config.yaml
experts_per_token: 2
d_expert: 96
router_score: "softmax"
balance_bias: false
init_std_router: 0.00895
lr_router: 0.000932
norm: "rmsnorm"
steps: 3908
Below are experts of layer 3 (counted from 0) of a mixture-of-experts language model. Rows are named router (the router's row for the expert), up (a neuron's input weights, with its number), down (a neuron's output weights, with its number) and show model dimensions 0-95. Each number is 50 + 15 x the weight over its row's rms, rounded and kept within 0 to 99.
After each expert's rows: "gets" lists some tokens that make up at least twice as much of what it gets as of all text; "raises" lists some tokens whose logits its average output raises strongly, later layers aside. This comes from a sample of Wikipedia text that the model never trained on. Tokens count by the router's weight.

# expert 91
router:42 46 32 58 65 46 33 55 67 30 72 41 25 74 29 64 33 31 70 70 67 72 49 54 41 33 32 66 56 61 53 61 26 60 65 41 28 58 60 67 74 59 68 51 71 60 64 32 47 56 67 68 40 35 31 27 39 70 67 51 47 65 32 59 68 53 52 36 63 71 35 68 51 32 72 65 63 41 47 62 36 31 61 61 32 29 74 39 30 57 61 42 70 33 54 41
up0:40 37 29 31 23 52 50 31 36 49 52 60 71 58 49 51 38 28 63 65 58 25 94 54 49 58 64 51 26 49 50 53 56 53 48 37 61 54 53 22 44 74 31 50 36 37 41 42 42 61 43 51 65 47 07 67 55 66 70 54 61 69 19 50 45 54 62 68 72 61 25 46 52 50 66 99 56 40 38 52 53 36 39 42 39 61 76 32 46 51 60 43 55 49 50 34
down0:51 59 63 49 37 29 44 07 50 62 47 25 59 59 64 42 69 50 38 49 40 55 38 65 40 25 62 65 76 41 68 56 48 25 54 27 49 49 89 45 54 38 54 24 48 26 85 51 53 69 67 25 68 62 32 56 65 48 52 48 55 35 14 43 35 38 63 64 59 23 37 40 47 32 43 26 59 44 58 56 29 64 47 49 66 49 49 67 51 49 69 46 41 50 66 35
up1:62 46 05 32 47 64 46 61 63 50 48 33 58 67 16 55 51 39 62 34 30 40 66 36 24 32 36 37 57 30 29 48 51 37 57 40 44 57 44 78 52 47 52 41 44 68 62 73 51 27 61 62 45 33 59 53 61 45 34 54 43 57 57 52 35 44 66 54 47 64 67 76 14 72 63 71 56 69 64 50 42 20 57 46 53 54 46 41 51 68 30 39 83 33 57 76
down1:19 36 18 45 68 52 54 59 65 58 43 52 52 55 31 45 47 40 65 47 33 64 70 43 34 54 39 52 27 44 38 30 71 49 50 32 47 33 61 47 42 86 64 68 48 20 18 57 64 56 38 52 55 32 51 67 52 65 21 74 46 50 43 49 31 50 49 26 61 72 45 82 32 58 40 56 51 79 50 48 53 72 42 47 44 47 74 45 45 72 54 56 26 16 39 55
gets: " |", " | ", " |  |", "0", ",", " |  |  |"
raises: "iety", "idence", "ation.", "ately", "arly", "ious"

# expert 51
router:57 65 43 58 60 16 42 82 62 57 62 30 36 53 33 45 56 56 61 52 72 49 27 58 50 42 46 73 49 49 46 59 37 56 60 56 00 59 42 41 86 54 81 64 52 61 67 26 60 35 48 56 43 52 44 36 39 57 64 69 55 84 38 56 82 66 37 30 54 58 34 67 68 41 61 72 60 26 32 49 35 40 41 47 38 63 57 49 50 45 56 56 59 31 50 48
up0:55 58 50 71 50 32 57 51 87 43 53 25 47 55 45 66 45 63 53 54 51 52 51 65 38 68 49 51 46 89 58 54 49 63 68 55 45 58 59 13 46 56 31 57 37 41 60 28 67 36 39 31 56 50 37 31 78 61 65 50 32 77 36 46 67 80 63 60 45 71 56 41 66 44 46 68 62 50 46 32 42 64 94 37 40 67 49 76 40 40 65 64 54 75 52 24
down0:56 29 44 90 54 60 37 63 51 23 33 75 46 64 31 58 87 74 30 30 58 53 39 39 34 49 68 60 35 52 59 54 76 56 56 49 58 57 52 59 87 58 39 71 71 64 43 25 58 50 44 34 52 50 51 38 54 11 58 43 60 48 39 38 52 58 71 56 56 15 54 26 55 61 54 36 55 55 35 69 43 56 59 58 57 60 58 49 46 59 90 52 66 47 45 63
up1:79 48 64 61 49 34 22 38 57 67 72 57 67 53 53 40 60 40 63 39 60 59 68 47 34 44 54 30 84 46 52 58 29 68 46 56 65 70 65 34 64 48 65 83 21 45 41 66 63 43 24 59 44 32 40 40 55 70 60 50 62 69 44 47 72 00 49 42 41 51 56 61 60 69 37 73 39 59 81 66 62 22 63 45 53 51 30 53 41 59 51 59 49 50 38 53
down1:26 31 50 42 72 61 77 73 49 35 38 47 64 40 16 56 50 42 34 43 43 76 49 57 47 33 50 52 55 29 41 59 29 35 63 62 38 33 38 51 51 20 50 39 64 77 45 45 35 42 36 60 43 46 58 55 99 60 60 77 35 47 57 24 52 65 76 30 53 32 39 70 51 60 52 36 38 35 71 37 19 37 40 55 42 32 61 46 50 55 46 62 39 62 48 46
gets: "ab", "ip", "ra", "up", "ub", "ib"
raises: "ity", "ities", "ona", "'"

# expert 96
router:55 43 31 34 69 39 36 51 55 30 41 51 39 67 35 54 25 58 56 55 74 71 40 50 61 16 49 61 72 61 58 65 42 52 44 68 38 54 55 53 66 42 50 55 60 64 40 13 43 65 61 53 65 08 51 46 43 87 64 37 46 71 39 80 51 57 30 32 40 59 35 48 65 47 82 65 49 51 62 45 54 32 48 63 57 31 46 20 16 41 50 62 52 37 54 68
up0:51 24 47 29 20 40 35 55 52 39 44 48 27 35 67 67 67 51 78 62 40 69 32 65 11 66 81 28 66 60 49 57 37 59 44 57 64 70 30 43 36 62 61 39 44 69 28 66 41 39 32 55 35 43 54 46 43 36 57 37 49 56 37 53 55 51 48 33 37 52 68 61 68 16 57 31 45 30 78 58 74 55 53 65 52 58 48 29 47 69 30 45 36 50 68 72
down0:46 54 47 30 58 40 70 48 37 75 66 69 48 68 34 37 40 55 40 30 51 59 82 60 74 39 53 33 37 44 65 79 63 40 53 14 31 50 52 64 62 50 32 43 51 38 76 29 28 45 42 35 63 33 49 62 54 45 43 62 63 65 63 49 39 76 32 60 40 61 67 56 20 61 57 40 45 78 47 46 76 42 44 51 66 46 35 50 40 28 05 68 52 58 53 62
up1:32 71 42 39 69 60 56 64 54 50 45 37 64 74 52 54 52 39 26 74 51 50 47 53 34 34 63 65 70 32 33 37 55 52 53 61 41 28 36 88 27 43 21 56 63 64 67 67 29 56 51 62 76 34 59 56 64 41 49 60 69 34 43 51 54 24 28 29 62 54 24 59 56 53 64 58 58 53 42 38 44 25 42 67 44 37 51 49 19 52 49 41 36 81 81 73
down1:58 45 68 62 36 40 58 68 47 42 49 63 49 31 70 77 64 49 41 50 48 66 29 59 61 59 94 26 45 61 42 53 81 55 57 49 41 45 55 52 72 32 10 26 22 54 44 13 37 62 52 52 44 55 21 57 27 64 56 34 65 72 53 40 36 50 58 77 59 60 61 44 49 60 57 42 54 33 71 54 40 72 71 29 63 52 47 41 54 40 51 73 35 51 32 53
gets: " s", " ex", " h", " res", " ass", " att"
raises: "istan", "vent", "aly"

# expert 38
router:48 57 42 39 47 34 45 55 64 51 71 32 51 64 26 75 19 45 66 51 69 60 55 46 44 39 40 54 43 48 59 58 29 46 68 47 30 75 63 39 48 85 66 29 51 73 60 35 49 64 88 87 42 27 43 25 37 73 42 36 50 67 23 75 60 41 33 52 69 63 39 38 66 48 54 42 47 52 60 49 44 53 63 64 45 54 61 56 27 56 61 49 53 21 68 26
up0:43 50 54 50 53 64 54 49 53 60 66 67 42 57 43 79 42 54 28 39 67 52 56 53 44 33 52 33 49 62 56 39 39 74 47 67 68 69 68 72 71 69 48 57 33 34 62 66 40 70 39 53 21 27 52 47 44 50 41 51 63 67 25 56 68 66 60 38 52 70 65 36 57 22 42 29 42 76 23 75 24 74 64 42 49 88 38 61 41 61 77 55 62 39 23 55
down0:49 25 80 26 68 51 18 54 28 36 35 40 41 47 70 44 50 41 58 56 58 52 57 42 52 53 57 55 59 45 10 32 38 64 40 38 78 60 43 53 46 41 72 23 50 70 40 35 67 44 49 78 31 44 57 66 52 59 41 48 54 62 45 52 45 54 65 42 80 32 48 45 50 34 22 40 63 35 39 59 52 73 77 68 31 42 39 59 43 54 64 37 44 55 32 04
up1:52 61 48 74 56 49 56 70 46 26 59 34 46 55 32 51 21 71 60 32 77 56 21 76 38 55 44 65 31 55 31 41 57 30 39 45 59 59 56 59 67 72 46 52 31 25 41 76 46 35 70 47 51 28 41 37 24 66 50 16 24 58 54 57 69 53 61 47 54 46 51 37 40 39 66 32 50 67 40 22 53 72 43 61 74 49 32 28 51 76 36 65 61 47 66 43
down1:49 53 68 61 60 37 59 46 53 69 30 60 38 44 53 43 48 49 43 64 29 56 59 50 21 65 72 56 31 42 74 57 63 41 40 28 80 57 39 52 73 53 31 64 50 77 55 51 30 34 22 44 66 58 02 68 55 76 59 52 49 56 69 54 52 57 40 47 55 42 65 23 40 46 19 28 65 41 56 73 61 70 35 40 44 47 76 44 68 36 22 33 50 55 49 48
gets: " le", " sh", " do", " ne", " go", " com"
raises: "s |", "ming", "a |", "ates", "ominated"

# expert 47
router:60 50 51 51 53 36 31 58 48 38 61 55 41 66 42 80 47 27 65 60 59 56 58 61 42 49 62 46 35 83 48 90 21 64 64 49 13 62 58 54 59 28 81 34 33 49 80 30 41 47 37 60 49 51 45 45 53 67 70 52 34 53 36 55 54 51 33 39 42 55 42 37 63 41 64 51 63 25 41 69 61 37 47 53 45 07 60 23 43 64 26 42 67 43 60 33
up0:46 47 51 63 18 33 61 62 60 44 71 89 44 55 25 23 56 36 35 70 65 38 63 42 89 54 50 46 46 69 37 72 40 37 51 43 57 42 34 42 63 46 61 36 33 33 53 13 56 65 59 56 46 54 60 63 76 65 52 52 27 79 50 54 47 34 67 49 64 63 44 57 65 41 53 49 40 44 49 42 52 54 81 39 29 29 49 22 46 37 55 33 63 20 34 40
down0:28 61 34 43 61 26 29 30 37 73 56 37 59 57 56 44 83 35 55 59 56 22 99 62 49 57 36 54 46 38 56 67 42 34 35 72 53 25 67 34 59 49 56 47 58 63 64 65 58 58 46 38 48 48 52 39 44 68 42 30 32 45 70 38 35 46 26 44 35 53 54 69 52 22 26 54 42 54 44 48 58 47 46 51 67 73 64 56 52 16 22 33 64 53 66 37
up1:40 54 22 72 44 48 25 67 57 35 72 59 67 55 27 27 66 44 80 19 51 42 58 55 42 66 69 36 49 33 62 59 55 42 35 40 52 63 46 40 58 30 56 64 67 41 36 33 35 55 57 77 66 59 65 45 58 73 55 80 57 71 44 33 74 58 55 16 69 48 67 42 21 49 42 35 48 48 58 60 39 42 65 74 33 66 52 59 73 41 54 61 42 38 66 30
down1:28 51 42 61 49 58 47 34 76 46 71 85 58 55 54 67 67 43 43 78 42 44 46 56 64 54 74 51 47 60 69 45 49 55 56 62 55 59 13 42 74 34 48 63 38 28 50 53 44 92 44 38 74 56 39 53 39 55 28 36 66 44 58 55 54 52 82 32 68 43 76 48 20 58 48 62 61 67 57 29 43 47 72 61 72 13 44 48 46 45 36 75 46 56 43 61
gets: "om", "am", "ap", "ill", "iv", "isc"
raises: "ification", "ribut", "inal", "ial"

# expert 22
router:22 60 54 59 66 42 46 51 39 18 65 33 43 47 28 45 48 46 81 58 60 48 74 63 41 41 48 33 56 39 62 57 41 52 41 30 20 45 43 49 57 66 88 45 55 62 67 41 47 33 48 72 56 67 39 26 33 64 82 26 41 76 55 63 80 43 43 26 46 54 55 66 44 43 56 73 53 25 42 49 40 42 38 69 51 19 46 32 41 53 54 76 53 41 44 26
up0:45 64 44 38 49 56 36 52 37 66 59 43 42 39 34 41 72 57 52 40 51 81 49 17 35 65 59 69 48 25 61 60 27 13 61 24 43 47 49 47 48 93 53 48 21 81 49 64 67 63 48 60 61 49 60 57 36 62 40 38 66 40 53 48 42 41 61 53 72 42 65 67 51 41 78 68 71 44 43 48 49 39 58 64 70 28 60 21 29 52 43 73 75 48 43 60
down0:36 43 59 52 50 30 54 63 33 40 40 52 56 80 20 61 59 45 23 60 57 53 70 42 32 60 47 41 59 55 48 52 23 18 66 66 55 58 20 66 85 56 30 59 47 46 65 37 65 72 25 25 68 65 23 65 33 62 51 35 48 49 38 37 48 33 40 56 56 67 67 51 45 59 43 56 42 49 50 43 81 27 60 84 38 46 70 64 63 56 55 45 52 38 56 23
up1:58 44 54 34 54 87 48 57 57 40 63 38 52 44 50 56 36 73 58 40 27 58 60 72 31 35 50 30 57 83 50 58 67 64 54 23 36 29 54 30 64 60 24 55 43 50 32 75 88 44 47 51 55 04 70 52 45 77 53 32 60 37 70 66 45 50 71 61 53 73 35 35 50 60 49 72 62 34 46 71 66 34 44 58 46 49 45 68 63 55 60 54 51 37 45 39
down1:43 43 66 40 55 47 60 28 43 29 25 76 52 75 58 54 53 43 48 31 35 43 46 66 86 58 46 26 71 43 53 51 61 70 28 60 18 73 62 56 45 44 53 42 58 59 48 22 47 62 63 34 73 53 50 54 71 47 66 45 46 75 70 64 36 54 52 70 55 29 20 50 61 53 62 31 56 58 42 59 20 51 43 63 60 79 28 37 55 44 58 78 34 55 60 22
gets: "um", "em", "im", "ion", "am", "m"
raises: ");", ") |  |", "]"